From a checkpoint of a small mixture-of-experts model trained on Wikipedia: a variant of Adam for the experts.
Below are experts of layer 8 (counted from 0) of a mixture-of-experts language model. Rows are named router (the router's row for the expert), gate (a neuron's input weights, with its number), up (a neuron's input weights, with its number), down (a neuron's output weights, with its number) and show model dimensions 128-255. Each number is 500 + 50 x the weight over its row's rms, rounded and kept within 0 to 999. Numbers have three digits each.
After each expert's rows: "raises" lists some tokens whose logits its average output raises strongly, later layers aside; "comes after" lists some tokens at least twice as common just before its tokens as in all text. This comes from a sample of Wikipedia text that the model never trained on. Tokens count by the router's weight.

# expert 12
router:516560451479507548484535561522396540466529567496563565536515421535523444560551573491524489536530544489461555488493454506405490453532482473518535443541516545611553541426540484513433523432490465465555383492572469519501496485436537468426462524471441501552414453565504435552476535449441462468515502483554465571527460483571438513524489526426518507561548435510461533525515478424474394587515
gate0:524514495438482493447510645469609458549452547489476553560466412498635405448436494479419472519518421579494470388505560461505480635414636486479477510498495551513496569467535518559523585553428518534511504463490467550541521614427518503481540504522485420500363484519381518522472489397516487419427435532472457501525423477492572467496533443454513493529613452492478456525556610402529552487570
up0:462549435482450527424426538428471537583443405527569601448480440488503418538577406429522412536610461487404543483483523463445441493472533508471579491434483505575557571470495497456486458438513523523639499429521491503403461518487505448549549590509546550480452459592526438474438477482596478494460486480523470524559496472457404509525514570489606455583532422503439512509408412367459517478547
down0:497468467492466446512503540441449431415382516509433545476527463491575546484483453514437552595512579435429531457401475418508527523499539425400435462429496488476473530506556476483550472450550496543460511455499548493525516382443476603518498419471520458400398423505550444557430429532471541530491525544520573540501486399451502469472441508519458528543522462448506523487572450572465517478531
gate1:473667537476498603561564500547397528499444464464570470492479440413547556577462496539535504486433504513502479488500469478467435514512482503530501445491489484433510597557512558475471506540538561519440556568512404695529452443570547503456533525535424492473459554461444424448498527526486517461461567462505495484503480465449473511531477504482391496548456563473490556531554543559498474576507
up1:463532467471488596551534451502465550509555479544530455475572503467425544604471511474516505512552575573455520560433499568425508471486422468458542539594496403499537539519526645508501501449523568499565465556461456555472442500569493513491465488506463485416506367544498498506400477587474569420492509465487471517543539506450429576502378561499523477513479515464564482560586512493474480565492
down1:477558479455506470554448590526519554545456487498452422474540557591408431522500514564526477473479428414479436586511480424450590500510490607516595525467502492487499517524453524487505491524561436473324551555516530510442470596532551441439488448475423565454552487542489620513475558544573505487463435570465434443575450544540529452429491535412454515542547496490532527346500505614532500465605
raises: ",", " (", ".", ".\n\n", ";", " "
comes after: " the", "\n", " The", "'s", " a", " National"

# expert 1
router:484455554491486420521479601455522437516538437534463452582508520532459522375504490472516509479455499523483525445504523464543485586435493547484487570542539474546475588534518436475400447495461552440451555512498515550439552561468559485494504568496516445404516580507462543446478600573478441499470498466596495605609444524437378484478450511480557494530473533462526518539506557437439518405571
gate0:608534475548500467460535582498452448471468490525520559452467443473486567422528521440408564526466508455489560490504480470447559391484472505468517595539403460611490487507552530546543467540498496512416527478464467426461533554582521534552521444558473444518454516373522498588550494456423511480465542434456462517467494493444469550489414578468440586540538493478462559444468490477469482527459
up0:534452557526524438629447514520473475505546554464400495475388501538416523505445536447490547479400466526483526473499547493429454509514455441434519585520494449487545391511508488488502568461508566619523552463544500474438528416578521486523467448476538495438508511456449452426461491457564447495533587475465425514496439430423456490528496622595543588506548477531538416538532419474471510517533
down0:584518489578430558321482484434410578498524421381535494442525439519579383479530634512509531486528525490530474497447494429494509559484541514513549593505490568455518506493514543528527440566504502596576469499502447483460494441511504429415403555459558440488534552503484556431558487509544514489489538431465607527521458504511467465495510525434436500577545494587481611532461427484494507463428
gate1:446527570490569437515461545492516440604409537487492655406573533600422492446517502454499590546510486541498517519588498456482603490547539546527470415521506543522554535586516412571414473438442390623438561564499423556532419460498503477492475483487475464485495586434460513451494565479609619522415579544517515521442550524553464550517538571564601458454503497560514537469521473510491392540453
up1:493509515479535478477525470509498493533503466449525535407482588560506634537536464385505412453390556472481528519472547509447537456475481441482639533466411431553456491511556515496510512471507552467529496494476500551527402547478433524471429515544520427542535508457525525457514449497439476503519461391504401501470440494467464487558449451579423470481476489501527459515491548457451534497410
down1:397418554452452453495539452548442525548561524472495552428591450587500470548495473525450420569514482457521569550473573441515445486566493548514374545529435503518529439598529562478462359394528462583515435556598463494393558475525514451505445470561439425439418571564482482517419470538502584398432516425617515466500494487520463443460490514466483442467565475500438603474571539497436424484577
raises: "\n\n", "\n", "–", " –"
comes after: " ", "-", "|", "19", " |\n", "20"

# expert 46
router:534427475490527391524533537449542492534404617455460472404493468440525530566506493524553406500511525413466460459474522462517424591474578461401416609437516552468535554460551438470555454479500554470538517498507466486534501482489444469507450495534477487495423537523417491485414464502565472506532480502498550409420533558541442563474488420491492532525415462471516541506454511574519522441612
gate0:507466520443486475586559569511569475503512504435592445462499515453447475472530489562518416490437377545442522383483533472476438505503571531539506503454551509496473520518519416499472432473460473525561530523559504541468543470472517498487560463529493515520446470492443476498455508545438368489539470543456519527567437460541478419499565492479405519497457404450436604540467527472498548502469
up0:519447436530518488534525454560502476499505478500578459566461538483538537508533497473509456459518502577414394429461467474509594446413605470442578444514521513538504613573503417482378577420573543546454416463613458589484504504486467532498530516493517572562472554459442451470404536489483443541469531429551507664482469543479464547473455507530544462480491510487546510531612567454532537531480
down0:485555488657472533577486523416486456326446496558490515617498557480532563407510451456561497540471462521435509451515444494397508501458488443473508505485550494552515503494502471617493466473509424538550629520525518428542492560464470549522502486507422584457504444596469421387535562518474432406554536556512371596558453512484533544469573532597519479479484458532516445550520539455479546446559
gate1:527481490455518514444568513532472470489448493482466494520588514508487525466460541453582458581454436491537397536516462538384535512493444561482438527533542499520506657407516558457521545467538492564517465618466501512582519519424545539472527472423503490583464462440596401540483553608453507514514479466460483432456594516425492509518512457459530502513508494480530553464456559563503482536432
up1:532536514551464581555592507507443554519441485551489496506587549505615559427494533483498490465481509394446467402472475479461474541443431443471496539544531543431569466493519575563520526474418400562437611516489432531481509440512510573570584481529520447498561549455632569504494388557461524446561461517485463494446507501540459548608503472546455433416477516479495535562486544519490545457413
down1:459611460478432512409482438419458476531437554463500600422534456548428396546574547450373577487502419475497516509445560514543533527441540488498434427555407547477540459578577510444511519485371444605486485513445532537503485563556475480529504527491512480425445518480534426491477469471536430590431518468463419618442567479478528539537517554407487380558470477522433477535581505457488365558394
raises: ",", " and", " as", " to", ".", ":"
comes after: "19", "20", " was", "18", " be", " were"

# expert 8
router:471535509468458490520516437533460546450542642459457588463515384589509496525514530456522440573593462489507528495515435510495518499534443429481508441454445497525560524483476541504572520422571478494576451506490515471508539524465485445448431601570482544488482438523495485465398494444482557431434491469552425586477447523450443480453470508408462467473500508471475532537514454480470498469488
gate0:449541470486541524534508445560568512524480554472506527555420563465524463491423524472569496551556468491453397518434547471514519492559491479579522543521532481463548525522446573534609502516513545474515428475576563641496484611584490469555460444604519527604578537520464439570574479530421482508460470516450478462452436597499439417539517458492491527547532554470561508594466549495514484503421
up0:449537510521478560481539532503484470491502545517580497498514510435569505568519517473510543538541497489529401447515588547488557422551549496411467476592470453638533536437535528358523434551448486539476453461506470440438581563532460524551492435492439455491537522488523537520487423383566448548402507469591505485481547521519549466538369475485411515578542519561536414566623584454423489447515
down0:482513510499541474522491489645487507467408571444549521464506533473505522506508601487512465428582409523590553512468462584515565488485536401566461465460460558500395535508503573543501519545469459465466540548468496554480516470561484540455475505484545393526533441555457555499467450453550556458432470485456439556434471602484515488430494522517532574572513488462554554517559471454521516487499
gate1:523475496538442478478498443528552523385449472497540555520554511516509506535487519528591488568521393503513479420493451554520493414488458540502457505505541384447511484550475587504462436466611418503486558404488532497417508528417487510503455487535515472499567537515479527547501558456509433381469497440442448469561579453476450495520489580623479570483431571473464470500451508535469346453543
up1:548455529508470486557513509556493603505433458417510544545495430637484489526502497464438461538522490457548504510519492575493515450499420545435530485467598495495417490449547533530439487412540519502496552505471495350557509449445439500391482529472551634581540534495609451517458570395432535510447502466505485494562581509470513476423412594454488562516491533449481492469425467576560464480544
down1:519535500584503476482432541483541489411583456496538539462527505435490515518452521467437502592596569553501494525576383551553582491492508508522446448510583498423546519460524468460550343498409439473524556536426493552495501610433522545419504451452480564474481475481484491406488551477477500428486435507517387513472481587496476495538544479472443525534496530574531489475533569537560458498615
raises: " for", " to", " at", " with", " and", " on"
comes after: " the", " a", " an", " The", "'s", " as"

# expert 6
router:525516566502572503507521449534498491459530479502482440584464597571507486438480531489423511447529563468416456570516523485508563471522536475562527521449505506510447449504529451500526478472477496485526560477442419476426435522635522511550502491486454527606594499418529626492576498530476519491491460530414435481496539504553518496427536509545486526447379562527427553538510569535465548470521
gate0:503539602513450562552527540540496494555457527618490520506576557527460528437477504448510541451562519463452462538497581555434389467427486545491554451534461404511548433531493433518415422523582528571420467470514393506457473574486582537574485507491450582533480487501490586481536570566508500500521508486483570546542605470508514468562446511517551547424495583503511452513571460498533487552463
up0:525443508453484584642528512488551579465507565486575553499553449520518519556490509483410448479437574572532511476465502595483514544556482589448405447450515534483509486453645492458547489542482470439567534499517620517446520475570435493484481464588489454530448530596468523553470522477505483437488474502601462492469578480476508562499529484434549418536563490498530639473476438537505487444540
down0:576525502534456535560627416488546537463484456550522473522536442430434437472515425593508394499539528561485512561492371471540501525606480543486486457438552557515528537464504444499474601434486510490507496538471538521468382546494593494536550597451582531600500497529602431449496442483490472496549526500489565528514405510521474604431460536463488452521464464454497417561483580494584567504456
gate1:556572531455513578457507462543373511428533532472623481564521497516529455534490482532497484503476545569482393504502508485476605426503491486472474454423535523564483448570470530475525500528371535434489623442462595520427503546504537470494442465531408544481520502410507617517487464451442514492510507542515480468557530470457496509523499515447418463569484445491467508470502518533528463453536
up1:542387468583478456484503490505527516549540535547477576476503500473569519537485498598583639600494491446615600449490491482503546436518490502564476478471424448485502440534503520476446550443547442511520483586476549556544565479465549515456459471556523429449475493529439408501509448629511525469467533565513449539544448420514542471489447506482558530513555496425569481474466600582500548458486
down1:521460570434461423473488510490529501501568503453438595451626486439477616488447568454507525461527503477548580484520607567517512537539528525444523524566510377550564478484457513470523497523536553509517496521438522593356521505514498467501529436376473443466463425448550391444516539471445580540471490409437532503465625504492522480496427491483518472537455618544408534498377522553476435482494
raises: " to", " ", " and", " –", ",", " until"
comes after: " ", " in", "19", " In", " from", "In"

# expert 37
router:350568430487458519565451530484554575588523567510545534489593515459506466567570537482593541534516530580515535573508617445534554577546534521505464439559495457505496534542476537503570527461447436512472486587524446549537445602555539412518510448490470493510472538580464568452565531521562446466509532537495467546549457427589483542530436520537486477485500463564512481402524435484522530499515
gate0:463514489559473580406529460536472519538536571597440487471435452489606493457458519546543512525537560495594476519529495515522466403548475494512499513482504472625483465597467578465493541536560472579517470450473417418572512520458429508577497491465534486492470429601518489519502534574461432502526435443499477511512498487509563485519584429540434448533529555483499424505471473531515529484514
up0:461519483572462486430511522511333463436482450502513566357424492524563594454390496546516530507548570468519480457536347508553470438576613493469521537428468488517579525576488500477468540466543495542417518500475453440480649517446485500479529496515500553495368465506556477561486491564499460452493549519547492589494449499453538563463531421518383422485540505504508510494450487570456526519603
down0:516470437533474532517467478507480447518540481579491486509507568444594555392615530433487520506574421441554557510407497555475487420478571430530445526456544474528493500447480565579457480502489486478449555540527454510504480567504551487392549503521536558503531527530494555526552407452519476409522538413484488394541514467433529413492531509464470409434428546487454509501416580449526446493496
gate1:453560558504522503521511453537452538569482590604463607524494560542408489533573516497511526499447446511488529541517486583481539523501481442465501447521516466565520477418543555500440546531487441536492502548499515492506564425453514489476523485477494459492436481459452527467479447475422499531469415417461500439512472515506421536569488553448484449390570491548599433474505433475577466515504
up1:547518456529491503454533560516479476496487462445610550468547499375519464542467524541555571474429559469484480450541527539586446500659437422532474444496518488431395505530514571529520507487498435393490495492432536538487431502504532557551518411511541493603586527509501584398484461543494516473519518586542485576415496558513471478576480516586429402510582506496508488425521546582497549384466
down1:490491445564509491402589514502503496551487578401379553471469474398515492453444455578503472460458558571441479528506483465447524501507390583438475465470551575479586567477420458482509433520471458484398569411453592530445469451458462620550529531482549538448532555474457565501537526483512477562494424510445526482456521455572513459526469452575486487514492501547461472572480513480505449522446
raises: " ", " –", " x", " c", " Years", " As"
comes after: " |\n", "\n", ")", ".\n\n", ")\n", "0"

# expert 47
router:532469521452481486597419514407488454457520484450500526458512644532448542608424547418478485480507447477486504515527413485468425475418450467509496500503475573489564484459473534486504558497505526457534423492490464514505528453535459687522574506502538427503560489500391506520552406471472512560465583501535529526495558553521499538517482490565553487515517589473611520512605532501508414486540
gate0:487551502509478523447515608551483471533456528558619524479576553529512473565425471541488492453493545498478464476450533540426520478542496523491506473541502371542458472505498528527525533431505547437443522459567477519427540455525470508483547456419473491567479420504490422586452544508475454496440505419519442549521479488421449528532422554542513441503488511609506494507561468459407537488391
up0:460522400536549490467479476520504455509471514397462473507495427468480537482510526418482547441505516606550611560460529449512537401516439608493487479411528471505449447497407491467436530514474374481421659492453486532482512499494509571533445431562562490529477565556577506563536472517463388482492505492410385414452508522494540544571514475481493536444471524476428482477413557572562408447453
down0:590448487459493421375519544503542477476519428596565433528467438550431518553499508500441510445542435498496540456492471490548588505375524547512478514525499503473545539488541482507505532575508494496465431439443417461525518486415495487440419490432494479535492414602570434590585491541454461461527525347532490421449408396565462536577448469377437510495434453579520467437521500510557531447555
gate1:573489526446565476500528561542427539483486432557535559497470425524586421518478439401488528418512467513497503404503576621458519523481528531523476444517473502488504439529485544472520493395498537495490561505428491549501526585473434604433526443564479408450445522478425593558518394525383467593422480454483538510448491474564508495518521469456498469394534505505503493472535593511488492432511
up1:441596572442542576536428513352500595501479541412476548539450501485445463507516418566460569527473491539542490496437463483504670571463593532503465459545442502564440431403556511522469464536437469447469529463552514525462430537520522445416446475525463522503427421483457498401467452539552478475543425481584588547470461520528553509502413520506484492481500428499488509531582589486566540444530
down1:603487489516543473363577477550413483450440480586568503538510559502597542440441470461566462452510459551552535570494420504465445455466521486479583473504503477512514541529493507432537528475522449529423560461449418549515540456517520597589496459525524506368543465504494502489552479513474486487505514512478501511397465555573497406462502575499468460426521483463460484556564510490488409444454
raises: "20", "18", "25", "24", ":\n", "17"
comes after: " |", " ", "|", ";", " (", " November"

# expert 9
router:479545503485436532538558494478558410577549487523457522494596522574541550463483557438487444533499522523543533522490410506475557545497520562484470513454495516539635553431530520492454537485460444483555486489494391538493581538535534487380527588576466421512502484466467594433460512515488581520451518508550453497479441603516421557544498469492565537527480434467614563516547530485595551466415
gate0:558466478533518459465559495551492516514466466496446522469531474542524486425546509502542562497489454540568352539467520526518553480537531510531513555475533458463556568488517567399519524516390568598463454449456553463538444544575466518496521442482481593441497474489434410538509421509466466490506434472468495522508487583462503595508479500520549390442526449559586515576482538356632494384413
up0:438512446472559459541405436438508578422450479428518537517450568517475506468429434438591471488390596508429648477478506432441516453441463484499579491452482503468468512493478482530577444505487447425468638547493497452522561534547545543528521509492477568477560534466488514467476526484452531547529521582418491507539473499503454462557479423446491520412461524455449461497464544478516482436467
down0:541444479436463484455578577530473492538616418410432600459481552485635520536527474474560506464426520452527580447491497468551545530511475570513526377511552468516506466486489515527498512457518423495477583500490503496506519474476519486473450600521487475432439569533470568509566488522470523553446471474478595475494501527538495555543558629640562598524562474492433515584538437478536463456510
gate1:537493476417494459412564474533580537572503575502458494415598464524465466440537524477527439542558489543481519587464524383495532467577434532568467485493530392540546486496423502534520454502463481477524379547426481552462434524565476526461587444447522558494552510471505485528463475642503531534573478485475489467452596482483462509539509395534502576452498386489566517512516471466460427456532
up1:488536519587403416505398460453523526521535524644495574506548563589512607473610507456502404502518520493569575573533450461525555493465563452455578474546503478484552468529541521518473443548502605596477425395438504500523436520448441573534481453474573454564524448454435486541449536607482483476452503490502451512494412387423494586423586460510523529517445493570572454505512549536399521480467
down1:496544432468474457523490569503553543450484455500488518531539610531597526494486535430541527548464577535539426537533538520510454497557490424517534519479524501434608515486539505554488536443523442435469571478597509457494542359344464450501575452536442490510447506534455509512502470460519448514507443560450544450508468605512563486494502534530496442520502589453507549521504518497452483588517
raises: ":", " at", " on", " of", " [", " in"
comes after: "-", "|", "\n", "==", "\n\n", " •"

# expert 35
router:464561496489481481480430442440592453625464465415526556453541494581477535467477529556508486585446462564505446494547436458520528497545514543526557513529506546510481455596480428458507591414525517517467541443532529545496563475521487471516474438520513606490503549547528575407571564438564560384503522526559566484467548468564559534466494531530603444578409554517555516574468506595515577493473
gate0:521558551514395572522484483475503606527557438572487499500451473519553446571470498376501421466510516502496457523466443515558455622452530446498571391491537619479606480506476420540451415536446412563553572435432538506487438533462631527581564514534504616461516497572411515618455476410503546539482468455555517508404512598521518462467495471384428511532412510529549593450557513511552498489439
up0:502450568500493474452560526530548403475458523511434591494521504482546471459489543515477529515458555564513536519554409428493520515505402427541458534460474530486522418536574564402466551488484547519499532473576589418532618464471442451483525520483552527482435562501445499502488488509520540490436497522476417475570558500535554633551499487498558543469445490527489583529418456432514451417539
down0:512466538545461488605740546635494528356482516539530491510473470446540465426533493526499510484493463529491416495482431525513501521526437441462533511456559608546549574452533524501474502452455452434574523500492577406593493511494628468552478521532389553488384492571581457522512514479503462469559501510461545505489509440474538432555392555549426434477426561557475409464369465430486443518459
gate1:462446509560479553501520544459510498522480529501507512492501543507486621500516517536425532501445538560578457432545541515443508487478463552530470451549467500519473462456445488522506482459509479407502451523482430513630557425540488476469617432410511486478514479432479380527537391481451598673497514496516438449515519403496492458517601558566508475559583498468397498385487526549528463458451
up1:484485481530483594383444578492554460551572436410545466537527463397507506551485535538425512494552519491514440484485539474473501468484551495503549510509484566501513460484511550526509519487519512408484411483549538551545596399466513492505496403387539505456400523446516465552506441484543488519433668442577397451494554495421536445438534541448595476556590486528515534478577510532476479448441
down1:503440438571439472561522518467514566455464466574554483531486505564493494410483446526602582532462518513484551543455682524535454475397614489441508486446534557494436501511490531499493471455504526483531589513564491418359568562560527397520490521478438464487492502461499529566476418561464528432505394524472475458611446529518412418457454401500554448465534568435508513507443500550514580480518
raises: " was", " is", " would"
comes after: ",", ".", " in", " of", ".\n\n", " at"

# expert 14
router:544435466540533490474521546542582415485497535496474509501473456485538519466464549402485512498413526525411500486493479473595459544469383490524512431532455442394492506531492476541583481489521424530528532463507458650435566513489524591537491535412484564573566449535607517478452543518474588461545434561470506587451511566548569463484501540530510487547488599594532416416535453516468507540550
gate0:481557554508541416494539606593474508542434508511564541492561540503467517550395464512504549552523440456527563468586543491491573450480531479500530524422575479485503525503502556447490468566578643478490456477447459473574458575477498592487517536514550454492510507415461505501446493458484500470494527556518478444424503448400458536394518546397501471462520535459482429490444577515578459559519
up0:501435489481467493546437465491481340483529500555506551576377508526516542420476488562445503465507538490419495514454475598402519458531480492500519491564465505584436416534502435513444433454496505548569446449500536485436536474444520448505513444529491488512478545578490510518574540534481461534431531565554450520543518530417487446610513565530539388577565466528517513475457422449473502519471
down0:540509492406540472472491469585480531566528555396452609467508442551545543567555566559494497517451498540487460520494451439420563546472475444559513404537522502467498541531506449528445446536528417583475562474504476484474508499562438529414553537484498449485538534547535540544373591381518458486546503586503496430471459487475572525473533505502397512556464473510560455426493437464491373519502
gate1:467507446547501525488547471543497551465506577478528559482557516494487468548379432534466545487430489464517494550502545466398504447451470452588622586596533554512476602573520478528492515525499444473490518548499558606480500471555520588556509477424510486472482429523525533508477484426503610485567459560422465539479460528444497490517480404561493473491491521519527561531537530500565551510496
up1:546477504475555556447546508512446490428568405499498570473522511529536456496478490478471545447495371475458502516503526550468493521552476443509485475453557555589527606461478467515562493515514440479546459563518620528498447459519566575452439497393480502504520480553530520513483507383535499436523451529482519464476461506450564590475527483492444520552522438579558572488571459474556477496505
down1:529420474475503521472370472415486554410493468469482522458556577489496514476416481495507527530497527505403511489558521467526475546588523468530490503433514513516578564459493469458509398493535475574464407567516575494474561501527496481496483570541491495521550479500620444531407432487508427477443537496536645558443514533456605552578490490455418462499511502507439581494441495438486447524577
raises: ",", " (", " |", ";"
comes after: " ", ".", "–", " (", " by", " –"

# expert 29
router:571518546585464435462534512473442510480603581547507532529540553495516532460563564548475445413537495458562568433510423503402561411503484463565457520503486492503579476467528400487507527437418493549602544476448493459494570500500542606484503485513393442455499489544478497553456443605493486439510549443501498542531472474564509538489526384448494534492534532465443567439520574459457476473535
gate0:503544521521467515538562592566454540464561530523582511601437577587501515445473453537544520537465422426492515466398481412453489500559507514535492450595517469500518512533436492481464518484546527485489565477499386398461503489468509492520492472530511451529607415549464511509495491524425540484480498527495556525504472509518482509510484457476514529501629615475492481553488484526410449491521
up0:487532512406414452455531510511452501506478497480501480418549403532588486495538627527415474475464513488420476560484540627508484515473509448643524470542556530571429556512555459507493489552502475451460470564499552495498503430495516496515506506446507538530416590486525467498556530458513530466463520498544523429532539450482546533443459542547489551441454438519535471527366484498589529509469
down0:523533525489492503501534523471549494488523539495545439575506537588487468505466500506482392552548501511587560450501509484577512507474570531567404490585496527456494534535504517511531578519411496514425582554642524544505597479445515569482560486595504481505475526479545495479478531545424542470507540546421513563440406444547576579551468477485414391419462502494540527479498483491490554482636
gate1:639499491474514448506523593509494516533509526453476486414521472592390543430454537510402562522534440484498528492595506482465530514543568489449495452453535486481461478638469408514486516457430489539522490499479439485466538505577576529529521414530490536480519526475401471485568411479562486468446539467499568487520551468504486525500584470524455529458627504551486505444406615492479481507471
up1:508518449490478373368461498510507482548641528577483461577505529558543533468473511541542535482428591527454468527459537480557517552524553525502466451547530499541515565497496519441491516556464534561512428344496528561417488559560558558498407506501400487492446520606495512540515594505465534468491528512455587503589438435501466584498481582495482426522468469473496495499430506510475532506453
down1:523495487502486498497584592554529513576514501449552490412432425477419516519449524466501527453522419452387512574474379539561476466502453464492475449557497408495425550498362563431489543541437504531519527508542412465522403652526535520490489527425528621490507531424437442552525508440496577461490515504510461580469498523534508403479491533558572484565463454493515523493441510490487460539532
raises: ",", " (", " as", " for", " in", " at"
comes after: "20", "19", " his", "'s", "–", "18"

# expert 36
router:455532447535485362535507503516566458526454595522521400542477473538443592505582492438419440505498515530454574447458523487475500615404527442600626502430561435507493471524473510569406420434478441506453568481518433508518516466474550503530526475496560484500607566518543479445607494473524503467548455453473515581549452471502471428457472450471471632404524449431541420549537478464456583519481
gate0:476520436477505520470429453503552426539518494483558473533481500488549488485492501600452502537400393603531488492502612426467561508451457452600540501436624491602535533539472517512477565537542486487420469481481486489516535556463542474532456501447494505472457439414504514542559477443525518489424492506506535536538490529490458547507459368485502509471496385469484516508546593445547513474502
up0:523559520490503539487530434559577481493390590537549430394580445520594523575565518504543608528602513509424535474487515574489509515525511533522551504488450458421532493457528573508491445541450442509448498513495430544493534513607492470498569501467506614621570440479580440497403584493448491462531525296437478491533461507517483509528489456583461594453523530460532486500529540527478505531505
down0:527513543465460495508532538354502546504485511457587446562456544450468443458512531493456536506501509565539566472567575404601548480401619535407460560469454538504516572437558591489518502550477496523544509572542454428456482413534530517508424434548524490503410477486527555523531502517506532512494401433558604542471496472550508462554493458422466524426438559502449560438479518528540583469575
gate1:590497507495486489550449554486545544572583476483465490510481499530533437514443553400553631442532518592466496529506523487510511465514509535481562459450437506464530523556456510456540497502487513472442437472445538479542381453462519568509545387527525411452560510500449547534395522503465473476381417473450553459458449491471596477515361532465494451487586575503479518485515497523431496543421
up1:525504547540527547461537502502489460527518505469511579461525559464541598532515474528458445498577420493414579508493579569424444509411484522576461504492461486474507501461531583540371471437538530519451574599413482515628555528479550530432552614449502388623458490542479483425523490528494474499481581403569470527522431541470488550588585521627495480522471516558524479546480516525518506572528
down1:416533512513502429488615504576585543435503422572497425526532531589493460496491611516530525505581427447539430623502512477524527428490408461570518446528554542484517537489469578515448415455424487559493475531501519470456504536469455488484410546444576509522513373534482527474497567436533507567533441499444487535540484468455561447445481423490468508420434516523515482545542482505512527520553
raises: " ", ",", " (", "\n", " &"
comes after: " ", " |", " (", ":", "–", "born"

# expert 44
router:466486561508446506431519527474573441515536428430500528509526537431487588553539415515475489495408394558515520427458445480442501379481503493421508562501540398541503493509510565399402474464450504526422490461473524527521481421499537500480490503539621521481513484424529477470544453455517485425480516532558487466483525481478519431422584518529451413545534494480532492602538509419553452540472
gate0:535454510461563573391526480520501570557542506436598632501517428422483495480462439414531466513596504545432480449483534506500497455455450504397475479485589446578527459502500469414489539517536493447498565433505562469451519424446418527554414416450527490463482474515467565610505456567534484475530582512526444476536578480507575487488588534405571514579396482549530411475533443466576454518486
up0:474467558516551485445485428493562434542446435411433551448489418610440514485555479411445541499477376432503535549419566606406502489487560487569491505536540511479456413507525505471481432496443599529529473385440527436567486428432513510477447581467521527571512500540452467420486477573543572548473475506482420459464521457583527529460528513466512529558541498492505476564490499550534463472547
down0:510528459511419424475423516458554541536488515463456481574473493483448481488437516515531482463442495547523634467535450517492521466463593552575508574463554426506517578562512523499456587452481459495506551474509528547510457486460496447566492423472453493440436483446441514509488433475640585524430584458459434493603413506453562488584547475559456498491637493452478458540418555453489508476565
gate1:553474605520457402528482561512551483525550418514507467455529583506502500499516373509476432516490569494497579535472491533494471381453520460485594441493496421392474561501532562478468489415534492561460491439446385448551503560541471492600543475477527492493512438511583507416521538477552628536438526515513496538480492390487527485497438520495564464422544500522516524467612496547431465571507
up1:515499573553438381500423525430469584483483483523521513452533501511501466435513511455447462501450545433561436527457441540453482325466571382534482457536513516445483478523499480453531473596511562532534570476478535422478546525478427528527445474465476503442564566498460541537526441579501532616431546458459624477515491517497507509517461449548523487421494510503453525507492425553494510493629
down1:524538556507587453521461509306446470558447483494439560444497483520566446531524390533541556416550454526495511568466525494449497578507563371568355538442571481541447498414469444534580566478445531563582436446436440550527471466552507471498450520479526492516464505575468473485533536478475484494484466500510491495491554551481558509455475451555448549488496463422403541448549445461442513516512
raises: " By", " (", "0", " to", " A", " As"
comes after: " ", "1", "2", "00", "10", "3"